config.yaml
d_model: 256
n_experts: 96
moe_layers: [0, 1, 2, 3, 4, 5, 6, 7, 8, 9, 10, 11, 12, 13, 14, 15]
normalize_top_k: false
vocab_size: 32000
rope_base: 10000.0
qk_norm: false
tie_embeddings: true
init_std_o: 0.00506
init_std_up: 0.0286
weight_decay: 0.15
schedule: "wsd"
dataset: "wikipedia_en"
Below are experts of layer 7 (counted from 0) of a mixture-of-experts language model. Rows are named router (the router's row for the expert) and show model dimensions 0-255. Each number is 128 + 24 x the weight over its row's rms, rounded and kept within 0 to 255. Numbers have three digits each.
After each expert's rows: a language model's description of what the expert responds to. This comes from a sample of Wikipedia text that the model never trained on.

# expert 48
router:140122085154105103125165117089164122146117097134138123107127136131082123171105090110186115138114158117112104120117079162136132165144103159143128091127123122132111121145112120148104099116092143128170115174132144102140130119102100111137142135109119158151105108117122188150128186131102133138132162104139163101156138108131165085123142121127112169084149112155118127100129147155128147138117097107130126127095096142114090137098106142122133115141071192146120115189153117156144093102166139108154119128127144149141134123173140104125143194133110140107148147126127150134137126111134202155147154117136078137115144119094155151131107107145133141105153108148099124167172160137114113086156142114153108143110120153121162175124087110106096106141115116123132161105129142153103150099147152
What it handles: Parentheses and pieces of binomial names and author citations in species lists, like (Walker, 1865), spin-ifex, frutic-osa.

# expert 26
router:170139160109122129138085080151137129104138118118131093113123120148150134132123092105131135123140099138153131113101110154182154147136095089148138126127113164107127137163080144115116077102096101159153114160141111127149113130141076137135136106126115124113157136113125189166155130144119130130131134134127139127129125114113181111108127118126113152104136066143173140156120093125116144144107081104121123150126051107146109142138140129149123142105120107163118125185127131122123153112129140140083124078114154150136119111158102112127108171139122124123156133105091121129146111088105153111093082118127131119139170145070109140175173151176102116127118125116159136104151169142120052177140115151158132168107107103130150141141119094141123106131145149132144147051134146141138145121148114
What it handles: Subject pronouns, modals and infinitive "to" inside clauses after that, which or who, e.g. she, would, could, to control.

# expert 50
router:152139127156100122067129122144146159145166144153095132105103122136084172156134114135162133116155136136152139131130094167192142113162117153130134114142129132100114130127113082120098117084113123099140159157081154097130144191173123174132138120119126133165074148122095168134176126143110135097122114120108157114165143127104128123122138113124116161131165138127154113131132131126107141118108116114167127077159121122149114103097116112101134135186094120190146107147141124121123159112117145058111107138093132148085147170158145128102119141124110167131146152106130093124151156117114134121130129139122117107103135104144107133121142101135144080130132122076140124119137104161168080105119121140195159160101141143083153134101134176125090108103131129116115132110154144155122144142137157
What it handles: Line breaks, pipes and equals signs in infoboxes and tables, plus field labels such as Website, Spouse, Occupation, Produced, Succeeded.

# expert 14
router:135169130123155107098133110147105109104132115154129106076118096160152101137108141143160131169114153131135115077111090152114098117154157143157099115142108180111113102131143119114098109067107100119137108131106148133097078175109110115124137111105127118143114123135156161175148124120142160154117133133142134142104145170100202088095138112097097167133164127124150153133121106161123139126081114122139178123139107119153084095107124145127140125160115120123114144148177091125139111096148135102133089113141146140106143152117109151103135140109139144088143120130122137103179135105129145115159149148116083128104113116088125125138139078111138138169141147123125150152152128157080114095149098183144123128115100146116149164092129145156097124164104098132159142080165140140137117074124105
What it handles: Commas, opening parentheses, dashes, quotes and table pipes within running text and lists, plus the asterisk after "Senior career".

# expert 6
router:153134117130140143126119129127144105145102095133096140108105130146147156136158129144128132162129125141148110104073112157166138153178131113125108094178130096109098115121124108132118087107084119133130139152144145098132128162136098138150140083117116146166097116126151133106175137124132137123141158121143159125081143108107161128125113121144124144087153101126108189110125128143150173131085138095135110152133133153143087157117146170121146151145098163150132120158150124166144121095159135095117129123116161147106185096153072097099084177127147123115115171128129112132153094116086135114135159107107112120083167094120142135127121092147152134159164109075141160139151155165109119105127105099133118126081159151090148109109092113167089132108110097120121107116168168156130150085148143
What it handles: Word-initial or inner pieces of foreign words with accents, slashes and digits, as in G'én'ération, P'ú'kaljómur, 1,'8'39.

# expert 0
router:120135103131110125135126134164120099135106110174112172132068093158101135150164123112150086142133163165116094098089152137141137137128105143136134127158097176115122136129109098119066127110131137099126132178122122104161126141133132195134185063106163143154144099112111161134145184131126100131105137128148153126123161092135140105097119140120095134113144098142124125121135140150107136163116098103150158128150101123149097116117155147140164104119093187128149140168122091122122126107171140116152098146137154160134138134161141131122111146125114166108187104063124103089159156109103154112126122139147106141096137137117147125128114090107166126138127123116124152139134166151117113115126133144126114153115104130111138152127140134141122119176110150066143099079114159187131154113125102
What it handles: Word pieces inside words, often continuations of foreign or technical words and hyphens, as in des's'us, exo'o'atmospheric, Clos'tr'idium, ball-and'-'stick.

# expert 20
router:112174125128124124128129078140125127114146114184121106101106109131150121165138091105144121141103154136167137086099120177116145123137129153147132114147094129099137117114128116121098091076134122100101133139105135128133140121087119128152150078083114099150105119129099153138156118139104137130157132114128153132122161145083152100091166119077078168124160104136154137141135136157130163133119091127181139092113079116187099130113123137123111155104144107130116112146133120136139121076152117124165118113117110148132154119137108151135091147110133125111164124123108147108143110131153156094144122170145125142134145147102091147155120085115133096111124135136109153102156153168104121105123083186177082176091123134124146125087111166139147111144105131079100113075128117151171131083114134
What it handles: Hyphens inside compounds (bas-relief, sold-out, anti-solar), prefixes like non, post, self, and line breaks after section headings.

# expert 24
router:126151147170130119113128099118148168150159133170125157123109137165105157153124106122153093136118123110130140113082160157124149135150164129099134140145118122099152135167088120127096109086109094123135140123122169123098136133101061128171129127115133143125112098083093153146112121147140110114139094118135155110092163135133149086118153134116132172142182114156151148104129152133124135117132082111145094156103114158115105138105113165104141158175087174102141088192129124137148130088147142107109127121137170157131129124180128119111093144140149117147129178100118143124165159140160162112118152150114107152120126130117126117138179095108116154147148133080118146141178169157131138111146147146118104124104128119083147136111142105118086142127132111127127123108137199186098121099126137
What it handles: Syllable pieces inside Turkish, Arabic, Spanish and Italian personal and place names, such as Öz-ç-elik, Rama-ph-osa, Ferr-ara, Al.

# expert 18
router:118171155119085138093121129134123143091175089141141156145102111134124127156141131125184103177133143120173138109112123121170107110138144137103134090125129162108119124141138130136117091116100125141166134156115145079126133147111147132175148080113119088148123108123150141174132188095135119125139115112120166096121156123141165115136136103125119179145160076124127133155102138184115136093098110099123122141148110130158103149113137136090156136152134129170132119166155096142152115111144094100144131126091142147126120068149128142157103203138132119149140138100106122109141151140128161090141083134086112082071153129084071105143162092124133131148158134119164133108124123160135137134110126167136125137108123138122128125122115136131113118118094151130184124124163147159158153111141097
What it handles: Past-tense verbs and -ed/-ing endings narrating events, such as took, began, released, died, moved, postpon-ing, invalid-ed.

# expert 56
router:116145092157102123051144137120146120116108115121151142120102117164114150151127088132162111171110130111144110096061097150143140136168113086153120111128108113141120134166102065115105083112104132121119144132083141102149108147156092119128153136159097169171104109131148159144144152149158127169137105100140136130130165124081136103082154135122103147138154120123138163129135130148107153126085073101131121139142103110159053146121127147103140158149128125113161112149143135131112128106134123119154130136150124128134134111153146102126117118134118119102136138109080170104149152125099144089143124135124110151130163123119113139116129125129137108142149128110128144107143106132165154133111095134170184115078134118072141160121115154121081107132101105108128164081163175180122091102133114
What it handles: Commas, "and" and "),"-type separators between items in lists of names, titles or teams, e.g. AFCA, AP, FWAA, TSN.

# expert 63
router:146164097125106110100108132130139132125093135150153139096109117144124131149104113129163099167115128144157093131102093135156121137185115180121136124146120160139108121160133121097119092106106111149143094140110135141169122139098125107114180111099116172140110147128092161118133164129146130108142163103136164110117115133075157127101153121135120145123132081139155147134118123139127166103097097121153125102080131146147116116124125115110158142133169128159135087179133100161137150076157107109101153142091122120133137131152117149133108156119124124125164116121135142116144144150143146133144141149101100110104149098073106110148109102099145106165185137140104133133182154201115116072169143148170156112126138137129185136101114110097137095103091103103145148130179146146154130096115093
What it handles: Comparative and descriptive adjectives, such as different, similar, more, less, rather, plus conjunctions and/or/but, suffixes -ly, -ing, and CJK byte pieces.

# expert 52
router:129143117152134147100183126077145101099114163131130127122134120129127098167102129106131104173109153091155104116104077134151139171132136140128091089130107103105110128085134106126120106107109105107096148142121091105116126144113085130172150111100123147161084105139117153127160136118162143093154138092152164120092096118085130100125097099118113128119133102125144155120098125104126135138079148101143109101101128125168100080088128151128144129134118150136139126155153113168164126102175103068165110170144137117096176136150102112131124143110136124125136120116133102128178119095114161149141140142126141093123128098093104147118120108158152171112150103095139178119164156160135083081152105123160114146124126109140178126142075135127116123120125117166147128112171123148126155112160105
What it handles: Words and symbols in demographic, climate and chart tables, such as %, sq, average, census, composition, Hispanic, Billboard.

# expert 51
router:153134147156125112092120112143118130088132150125116128070110116173105130145125114124141111158104141173181156103116140115147150140151121132146113129164111110101090139157176112163121091107085154094123130135114112132119100123141125176156179126121107099140130074149096121150138106181125134106131100093097145114140162155105152096083108121117104173143154122136113137148137113158100126131087142100151138117142073103126070138105144118120127147122110131187118153138147136169152122115155152106157111094156131135139143139187114118132107155131116106125153163124131129125173126126112133106128123144129107154151152115091096139122179107162170107140124139132120165162142150099111155111109155185136117143098087121071142100089113124113117124149109101109126134118147133167125156080093126
What it handles: Prepositions, mostly of, for, by, in, with, after role nouns or verbs in biographies, such as chairman of, member of, worked for.

# expert 27
router:106157137152122101117132111119138139156149150171067137107124098133132088149150120108151103151115151124155091096078137126132133143150117145140102104128127125160063166171135078157121096102087117129142124162102136130129146151145127147178101049105084140136110074101135117146134122161148114115117097139102185150124142122084156118144097124143124145116152087143123153151145099169131135141091133089171177107113100160146102101087117127106126134130149156165095144146129079148159103113154120124134058104143130185121138094159124118115134136126157148147111110089116121102187101112134134140118126133137110137113114139095134143149109130093146097116114101102129132161161127156151116133127092128126114112122113116134146122117145118115131136130158153095126114136142170156135124097114155
What it handles: Mid-word fragments of rare or long words, such as e-sche-ws, y-ester-day, P-hoe-nicia, and sentence-opening connectives like because, According, When, Since.

# expert 58
router:124134123177091118114132119109144106081147110158146132044089103112149111144128112108138117157141141126150107095094122139130136174138119099163144075106107171062099101122117134124081120076094172131116107153083145135108100121127128131125183137118127097154126104082114146122150110150138126131111090132143130166129131094103156121129089165111092152128143136157114148140150106131113113161085106117132109124132102122178081086125128114121145132151124130150134119147158086157142151132124147122158165145142167111090123152154122158132094114115128148109156133084083099136138145150131142130143105149132120103130121128118121131091137118121154148129123155077146150109157154158159143108127161165171117136105082122130169179131140118156087131122125133089163129108149126147132106107109100
What it handles: American place, state and university names and their suffixes in sports and geography text, such as County, York, Texas, -boro, -sville.

# expert 8
router:099147171153131125123135116151124130099163120130133160099114135123118135150107127092151128175133172149142141092109164098117152111142140123124128123156094171102129099126121117138115104126073145137155095156118138093094135148117131149185180083141128095164135110125139145141154149128124121161098076124110124107153149124091177091118117109102069164150147113132101143118114116140123139137121103089141100150143098135154094129124150137127144176152109156126146094163178121163152153122115095111154140129119115135145156119165150140137107141104129109138157160095134101118160158123160154104152122138097130123130176140068153134119160113150166127145113136110174120121166137119147152138141138183154105135096110121127144129099112104103112105136093160098200112148158125158161136119076132
What it handles: Prepositions and career verbs following a verb or subject in biographies, e.g. started in, finishing in, joined, during.

# expert 9
router:102158101172144121108139117161132123087161135115122115072119116111122116147123104113122137164137117141155150090117149160153176119147138128116123105133120143104120124158136104124084093114105171137098135139137131087138131170119123156139176130108107116127097142116149120143137150097073111132098081147164133113107176091103150089142098141110104145165165132175109140116122068136134142158112073123162110097122102132153093151114127114128139153128128114173178094176163166148161134108134165136116119115096140160104141112156139107136138162078176110134155149132092131144147141119145126104143134127131175151116120126093144129112168128104170136103086111118152120152151105122148119098094118165145111141140114105113130174142129127087115113103111137086157116095127132136107085112086155
What it handles: Words in association football biographies and squad tables, such as club, League, FC, centre, hat-trick, and function words in career narratives.

# expert 45
router:141171084176111134130149124142130127086179119133138135110102077133114115156091119122149101146113134118147134110112136158162100153135139137138111119148115152047125106113118042146099099092129083138143129150143132130097142151152103162141158092136138143142116135114164141124157151135124168117124120130153168143153133127108139114131138096134098115108188115161128153089143119164111130144100140121115127083149115136158098117124128149102153142154147130172108088127160100178153123124176170060114122151111138153107170135144151106145069147115138145124110184129141084125142143099102143139147128151133154119129141124123079115097120146123146133139128114096143146140138144132122068129105115141179114142074100122102127141109084117112118139127114143139159154143146157136132100118116123
What it handles: Pipes, colons and header words in sports and election results tables, such as Votes, Candidate, Win, Score, Nominated, Bronze, plus decimal figures.

# expert 22
router:114140106152127130077146089117113126118158102120130128108124082152158096143103135125146103126152165125133140123111113121155126146134108166149118098153117139093147122118105079112126107099113150096146112160094158074111111174134118144132117129072114165137150114118122141143133135107110152122151111092133149105125103171085133075072159116134066134152189119164130151136156153145112134126104104089169176136169113112155100120086133104110137126125057143154155117198125130126136114143145117105112116105124175137117128117144112131160130159112123160130150130124116126131155110151163152165107149101105115106110126103085124134138127139113150135114124162139154105115142128152145115088133168160161131134071108131143179142132131144111111093142139112097134155115178155118121170144158118
What it handles: Line breaks, periods, closing quotes and parentheses, and heading equals signs ending sentences, titles, list items and table rows.

# expert 33
router:102127104173113133108173148132106128118131134125123133125116087159110100142099121091127130150127178114135128127099104121152146154137112151134133141157110094097136142125151114149101097086118133132118104144070100115090105143158112135179161107123089147168127098138136171156138119134159137097107106094101137115127127113137163140115109126090115163090126060123128133123125113122150145096109113075138119102092121121152116136092131154124134172119128136127148114135158125179140146093170127077166084147118138096101208116161114107132138119088112168128108133136111105118172148118137160155117114160136148129128125106083087133091134124152142134110192174075112154140152161148119111139130138169161140155100136148142135145095091130134115151129155148160132149118146142159127126143158149
What it handles: Tokens in music chart and election result tables, such as Billboard Hot 100, Albums, Chart, ±%, Turnout, Conservative, and country names.

# expert 54
router:167150126161115141089155125094159115106122140116151106110131130155097154152136100129165127166093138122121108108103126149183105178177091147127129101122126133110109115147118159121090078106084164128156118173121149106110112137102093135120140125092158172127065107127129225120148136182134129097151169145074142130101143118137143093146104113164106119084119146120154134144103144139165145136118116099117124111095088142137097126108143133126142119128116156144143097149146098155156102120137136114162131131121127119144146114143097099092163181150113147087138133104142136140172144133124173147116150117135113147114140108108148141104122112108130159103135102130118119154140155155138086094147102172133124134121135170118160159126099120127104130106126125139127189117157141161138156129160111
What it handles: Biological taxonomy words and articles in species descriptions, such as species in "This species", Binomial name, Genus, -idae.

# expert 42
router:152148117165087119095134115124118149115127147128120145073104114144115113153134121091140144134141142120156092132113139173155158121147116136162116154120114168117080088126146101135080101059119118110135136163107130131090123172144091170138174105159136163132078135126131157127174138104131115114134114157136190119153120126116147146151093139137121144125152126149144113126149120141108130120124133129175104100147111094188110079131098121116163122170149125138131106110176141157130148127123158103147105137103134124114194143135125153127158155133163127133150179108108097105158158086120172134109143160111134144128108091151135119107139116115200115105127131105110122160143150165164081118128114129175138179104124148141135152117156146116096120098151146117106109125128162149114131096111125
What it handles: Field names right after a list dash or pipe in infoboxes, such as Total, Apps, Score, Catches, Occupation, Champions.

# expert 39
router:150128117201104126130133117150165153123128131122164154105109091152135140141167121113139163135133112120138110144090127159161095114140120137163119120110140114111119114130100098134066097106124158134137075123088129122139144169139108170116105094116176126175105109107093181161157115144129152092128138139099115135102127137113161083132085102136112106117124130159116137139108122134134129161112136129163144130139151160191117120143120101127131109139120149126130107145207122145137123147130148081155137140103134089118185141172151134099127156139100139122125157096112077132159137139083182133128137177132101129120166118126116126134135077144186132141115134115093108120121123129145110100160082175173121147117137149112152162113090137165087144113138113098132133125158140120142145116147122
What it handles: Line breaks, == headings and infobox field labels, such as Personal information, Medal record, Route information, Coordinates, and table rules.

# expert 3
router:116124131172088117122137113104150126111182108094141162122123127173126127128121113106126133152097135110171108090076131155164116165137117161140126083115093130138084111118128130146073079112103162124155124113118131142124128167117091165118136077107127145134120082116108148114159137124118119129121125158117166112087128117118140100116117119140114123080189131132099152116086102126111127152135132101116124107112101147144076102135136137120146129133126133137126086124188126124118113132116121113143128120100109149140161069143129120100126125133123158140144155113106105120136128130099198136131138165143127129110189090132097150147132091140193154137146124094111133113141122125147097075156100164187092118126106139098140144124099136143071129094110114146130111133118181135158156102168124
What it handles: Unit abbreviations and punctuation in infobox and table fields, such as mi, ft, kg, sq, plus colons, semicolons and pipes.

# expert 32
router:130118112183126132094163083107128118105123131142105160132113142138136108144091139112132071182128127136148104120081101183142122169119132138126110108126122112100085149140176119175119103091084135119095169210130153093113132142122093129150135105154100143129128129155160135107140125099144128123117084138148180110118139124100139131100122127125113134127163123144129187122106092120133147163103149102144147122099089124145090099118155204129128111121124130123135120127146135190130090065155138106123117147147141151094151107162130130140137124100104107117140114119093114130178119119127136138113123131133148104119159136112107161109150138164140122129137130072086151107135136160139097113134131144123143163125153119100166131143138165135086144146104159142126118093173165162121164138133121
What it handles: Words and letter pieces in demographic, election and data tables, such as households, population, Turnout, Albums, Cyl, percentages.

# expert 34
router:142135131177129117138138119142120103113130161187100142120098106127119166162146151086124108125148146123147130066085124145159123173130107156160154115131123139061086155111147087132089080083117161097138133154104105139110136118154113171133149101096086136148125114138142150148144116116125124085105082148148162124115095111098134123068113111121098124085135139159113143158160154123156132151132104098137108131119137122135112107130145124123161149109128134153129091131137107141145098132162113086147090130101123120086179131147111104107153187156137109088125098071117121134178171117115136110140117122090159111093151118116109104141151100113174116128125109090133125125133116142170091120121099143143104160119157172110166143105102129134125109124139126102123137132151159162127136117125157
What it handles: Mid-word pieces of foreign names and rare words (Pod-ol-ák, Spec-im-ens), plus dashes, line breaks and pipes in infoboxes and coordinates.

# expert 44
router:108156134139101114108115113137134128123151136138123162106093092138132138151163113108161099165136136127133134116038127155129125153126092134142142101146076161113144119141131098161083095118072125107135111119104147126128101138136103127115118140098086168166132094128113144147112126147131136101130117110135159124129136112093181112121102121106131140148151103128157159106147113140103120117121104072141152096145102122146125123102132146094138166153128132119127122156128102161149147111169129147142152136106112121111121123142150106128080121092123098093153188117117149109166123133086154086141151095080106136114139112099128125102145106087148133173115136077164153137172117183113111072116167146120128102095160114113154123085142136122108110097104079139154116096140193131120119145138143
What it handles: Byte pieces of Cyrillic, Hebrew and Japanese text, romanized foreign names (Bre-zh-nev, Ho-kka-ido), and accented letters such as š, ž.

# expert 40
router:111161126157112111128161121147165121122138169147129122134128139154154145146114130119147130132117137129147146099116132134116133172167111142113137116147136171109109120157103137136099093084125134142122116144099136135070138158147097160129133086139134166167076119117107141128163133090155106160137133108128137134101151178062152096077115139157079141115128113135092152109107135123096166110077101128124104117143077112177107121084132109139123164149105131156111090117186132174104110121139135125155121111139124126130129137135104165157154152114118123132173161063092120127157146093133161115137137146105127128117162132097112113083150135086139176116138130060122105106123165160119125136180147179142127163103123137107163170147144163159120119115132137125139124115148138146147115125123121
What it handles: Head noun after the or a naming an organization, place or competition, such as team, club, city, University, event, title.

# expert 2
router:097119119173125125113128118090123135145159123147117134120071121143103143162133103106154129143118141131130117091097085182160167097168130106147113113162105127107134119139152120112108101098080111134128153120112127167112129125111073155152148108066108129134108110129123172127146157144154147163118097142098121084131166126108126116102134150126103159110156135166121154134147096110107135130103087093120130151106055145118089097117142139140128145135122134148152098178192124143153117080131139112111141107153174174116123111158136128128124185111133147163133136104137131140164131130135129134156130136157124125122131152116126162143149120094146151115148140085136124127152144151146151098114136153128095138087111105073132152131125164116075131103112133101134106128138177201142136089116150
What it handles: First pieces of capitalized surnames and place names after a given name, like East(man), Win(slet), West(erhout), South, North.

# expert 28
router:149134133123088138126137096107122153096135128167160112086083111163081148163140084083138089150122133141138117128110144106193112147117136099164133140143088118117113133129152095128119115111084121121149121133108151152168119153127085107142144111132119146134118097114140121156097180119145143127118140128110146110147101115078150104076149110128071143162137076123163134138116076132140133146074115145168146130139117149140111127130103107124110136129147131172122111158139095169131130117147102134114081140124134126127166129158114124130122167142128130132130150120126124134155131098168156111097107163119125114081170134081164152153121121151139104173154150151148157147194124181108141083122135153162142138107120114093168144112131093118115127122126094113131148118176135145165136132086168
What it handles: Function words in running prose about manner, contrast and degree, such as not, but, more, could, for, with, -ly, -ier.

# expert 60
router:137136145171139127090134125118120114095133140116104137105129122136144126122154127088158136154119155116174159124118142129161151137121106127137113149150102132133090138141138123121066054104119134154128140128124137111119134157160143144154185105130094150159101139129158182136126162126105146124128113109114132155099181135117141072110109150135102142139144121112137175163125141109112165102113119102142125119124112099177120120130163112109112140111109127141119119170188139167154118128155088132106152127111125114128105141154123128129106144098133153093124156101109113109123113119130158085125099181085106145126190154095098126099102120116154157117114113081152115129129138184131155124129102201153077195084129126099153153116136133132081130125121157125157127124139167154136158114135160
What it handles: Ordinary nouns, often plural, after a determiner or possessive, especially in sports, such as games, members, goals, players, teams.

# expert 16
router:116126140174084098093144118137134130133121142132094135085101101138136136152138136132137125189111120127152109102079108142155151112128103164109134131125112141146093120122132096096114124087094141150135127143085163112109135153144119167153117138148068161172119100134095134123138125132101119106144095121144143151089168112093160103137099142139101170161138073165152150155121155133140151135085148132179142119100116134126085089118143135107117107154125150180137121138152110161164086083181104143131134113093126175162117151142137166115173130089144118094142130100109113136146132094100150112113124124098137112130169145081126117144151151145146106152136123125116124139131137185123131135099162162149104151097127152117166135148135100161132105124144155095098127098153158127126122123130192
What it handles: Word or word-piece right after a, an or one, often a common noun or the start of a split word: way, degree, a-val-anche.

# expert 46
router:093126118170128155098138124120145146137142125119141157094105105128121112132102141133136107160102141116132107117085121161164106129166118152126138101144100127111110115122134109119097114128099145096130112150072135113101116171134152138118129100119126127155141100128125158147145141154144127128144086134125135085104156154108172079110094117156130137140160097182159144139118153149124156107076102083127126105110112113136091098121156120124150163119101143158126117111194116144122143123137118060190127140139158110153129118143144104135110116107155135111152154127091094126182135106156185150103130135131134147123124102142135150140153107118158128147132139114151150091147100147143085096144155183135169122109089145104136161148063143136126135086130079118157125088138132150156108070117081
What it handles: First words after an article's title line, such as is, was, born, present, election, location, and recent years like 2024.

# expert 4
router:149142140138122103115169127129116158129092160101090092085139116200097126144110098103130113150109106145162135112113099139142151145164105097142139097143085161110104145123120099155133122058113114157144122160114128127121128135106116157159126141152135121168139101118116162152113160144126126096137119114107119145126133156068121099087135123173076112114151140147122165137114077127154181138131113115121148153116086113179090136085123130108136131118148126168136119135124128158130106102129151133142133167124156138104163106129142115108127120134117124140129148108138144139137133124081127150126091139126122132106121095090099145120135113132101146144135125063125176151181168140132099136118116192165133124120084126096130140098113187069148142141109099112120119063150152156125117128133117
What it handles: Articles and possessives opening a noun phrase, and the superlative or ordinal after them, such as the, his, world's, first, highest.

# expert 12
router:159158116141120116121128136132116139098154155137137151123102111140112136142148118118157107153118143153144131088124087111116154151150127111141123104177084140112107101136101133075124090112112120147152095114089142127120131136145113122128135102134133117145106117089117192149135136116116093113097108102100128138129103151102132091092090163121091182131137137156085156106105152138159143121114138074137144135135111121188119153108116121123134176119103125180154098133142060155116154114130131137162120143090142122145149128129113104104157162127133158107151127125047135131131140163119139071072137141106108145142118137056087126156156145105142112143118168099119130121140132113145134091147121185173102158112145127120132144127134095120098150109098182112145159123154141164146139127152116
What it handles: Prepositions and geographic words in location or shipwreck phrases, as in shore of, ran aground on, wrecked at, River, Sea.

# expert 21
router:145142119148124140115114098122133136137137174154089157072120125144133137176134136125140096166125111088132121127087132113163157181165120140164123149123129119080121111116095139129122100100106145118143108151070164098115121148125124128133139096142136084111113134088147131137156128122111105131149127119097149142070127152136136123127122098112124151125135126100126146122135143167120121105114145112132119145107116148137098136111140162116123161149121150101146099173138148123139087107143088113094137130139162173145161152181122107144102127138117150137180117088114121123153136136160168088101106147081093134100157154113150141137112097138126130148171149088113123137186181187154129111128129150150120133141103126128117110124123132111074107156163125087141091075142201183144146106126131
What it handles: Word pieces inside proper names and foreign, especially French, words, such as Mor-pe-th, Al-car-az, fl-eurs, and capitalized starts like Re, He, Con.

# expert 30
router:138144109194117107088151100159125128103132163140118117081109128128146104146138111116129126148119150133168109120113084121174144131160118152125119124181096138101110149145135164137071091110117126084145146144093132149104148137161126159135167100092112144107126131145133158172144162136130146138156129112132165113134172119118123137096131150151086174160165115140080139136153117178111161142078125095141127129127094096171097106122160140103114134133121136147177146143180097157122122122171111104135150101140146118135134103145133147124135148104170100129148129117113120099151144120130134139109165154122113153113152110065107133112178151091137124127132155074129099143131144173108120126091118156136114131125084145147157145135144172104114107122118142075175120099132145164128116096117143
What it handles: Capitalized nouns in names of organizations, awards and titles, such as National, School, Award, Order, Bachelor, Performance.

# expert 57
router:115157103158115111084135138114151152129144135113110151091091125134119103157140097120162110168157141110147146139070068155146141143149138103164104130140091138126140106123102076139098119099082093119158134134124151115115155164144092109130140123122109109156107103102142153132135104153130148137116128125138138123145127144114144109099117152114100150134170156188145177138128121132085130119119124112155139127064102155142125151091115145138152153153101139153142108146142103133133098091126133113109096165120153121155129106174152128118109138076099105156130136137135149142190123137114172084143105122144086137158175154119131144131163139154139127147101126100125154109148152150090134114092159162148129148068125095102162158167110145101077111108104131130118098118136185148127144083124132
What it handles: Given names and name fragments in people lists, such as Daniel, Friedrich, bin La-den, country codes BRA, ARG, FRA, and CJK byte pieces.

# expert 15
router:098134121157094139122110126150135130136191105141137146097113123137160101128144113113157110150130165123192123073117151128152121147119110139150085125129094134130129120139169135095096118095084156118153108124093163116125111166099132134179134121128100131141139093127152144127130120124145090165145094119107135133105165144117129069120102112122089146105157115123125140135095147150152158130074123117135130134118099124148101131083100153130118152141087129135129142155149135117152117123141090131131136115110137121128122105133167110141114132087129139165161137121095147076134149097143190078094094127093103130089167101096128165132146098152152129158124125103139090091188120120152103110109119162158098098113114125125143162149089145117080106130089135100158129104139152147174182113146123
What it handles: Time nouns, years and temporal connectives in narrative, such as year, days, month, century, until, After, often right after "in" or "later that".

# expert 38
router:148155110188115162105142110177141111100143132147133102084116125152138140168118096119147148168123139134141130114093134174161164122201119138113147116095118124106103104143141110121086094104110134118159103149133112102098116161124097144150188133115156098163085114109140122140127133137118136117097147126129139122104130111123155115118081134110142147130159128136150157147149135148137125116125137098135146092168136137149095086092131105113168156133121147136156098148165150149138110125166143109157123115148152167111174173142130105118131140140167118082164167120104108137179146134137120127138166139105136157095109092115084108108152156136181124128142177111142146175179115160119103091174126137159099133096120144103125139134120125128130097108132128113182140100144143162143107099118161
What it handles: Footballer infobox and career-table tokens like DF, MF, (0), Born, Personal, height units, and pieces of club names (Inter-na-zionale).

# expert 10
router:117155106197111126075145132130119134153148179121085147119106094113136133150135123140158106170145147104154130125086098149171179133135137129149130126124126123115120102136130086139117123079119142083113138147100162120122137185093065137119128106084146145130085112121140140155140114110111076113116118134132134148115165122090143098115119150166120145156165154109119134127144102116102128123112119105174113117145124150147098109133136122134117159155129121151113110163132154123135111103121094083130111109118110167085148088144123143145117145119139144134170129090067146129140111129131174119140135145139147140092140127122141135125173121138173125126139119105141154116147127146167114081132080116206133125069119150079121160136144141112082112093111148156133098123148180156108133109156141
What it handles: Pipes, line breaks, dashes, colons and slashes in stats tables, infobox lists and goal minutes, such as | 0 |, - Region:, 59'.

# expert 62
router:135140134138089088132127075159116176099136121138122161092117129155108106155111109093167095115113147114175152099097108160121118138149124119150123131153094167138116105157101127145094090050089097099115121139100168110090154146132078170127155113130115137152085090121151171132141148151110133127132097133122157126094158149109137093062111115108110156126149142151096152119147131111123128150128114102157163118092133131130095144105129138098125161159099134146119128176146103136128107094141133118148150107145138133138174100158129118093132195095122143092155133149131125146136115106168178116161142173127111144094147105106122156139140114139121122132131116120127152156155147141096115063138139139150135145107118129106144143129129160116067134122107150149141137114146172121135130089129130
What it handles: Opening parentheses after a name or title, introducing dates, authors or disambiguation, e.g. crataegi (Linnaeus, 1758), Gutiérrez (disambiguation).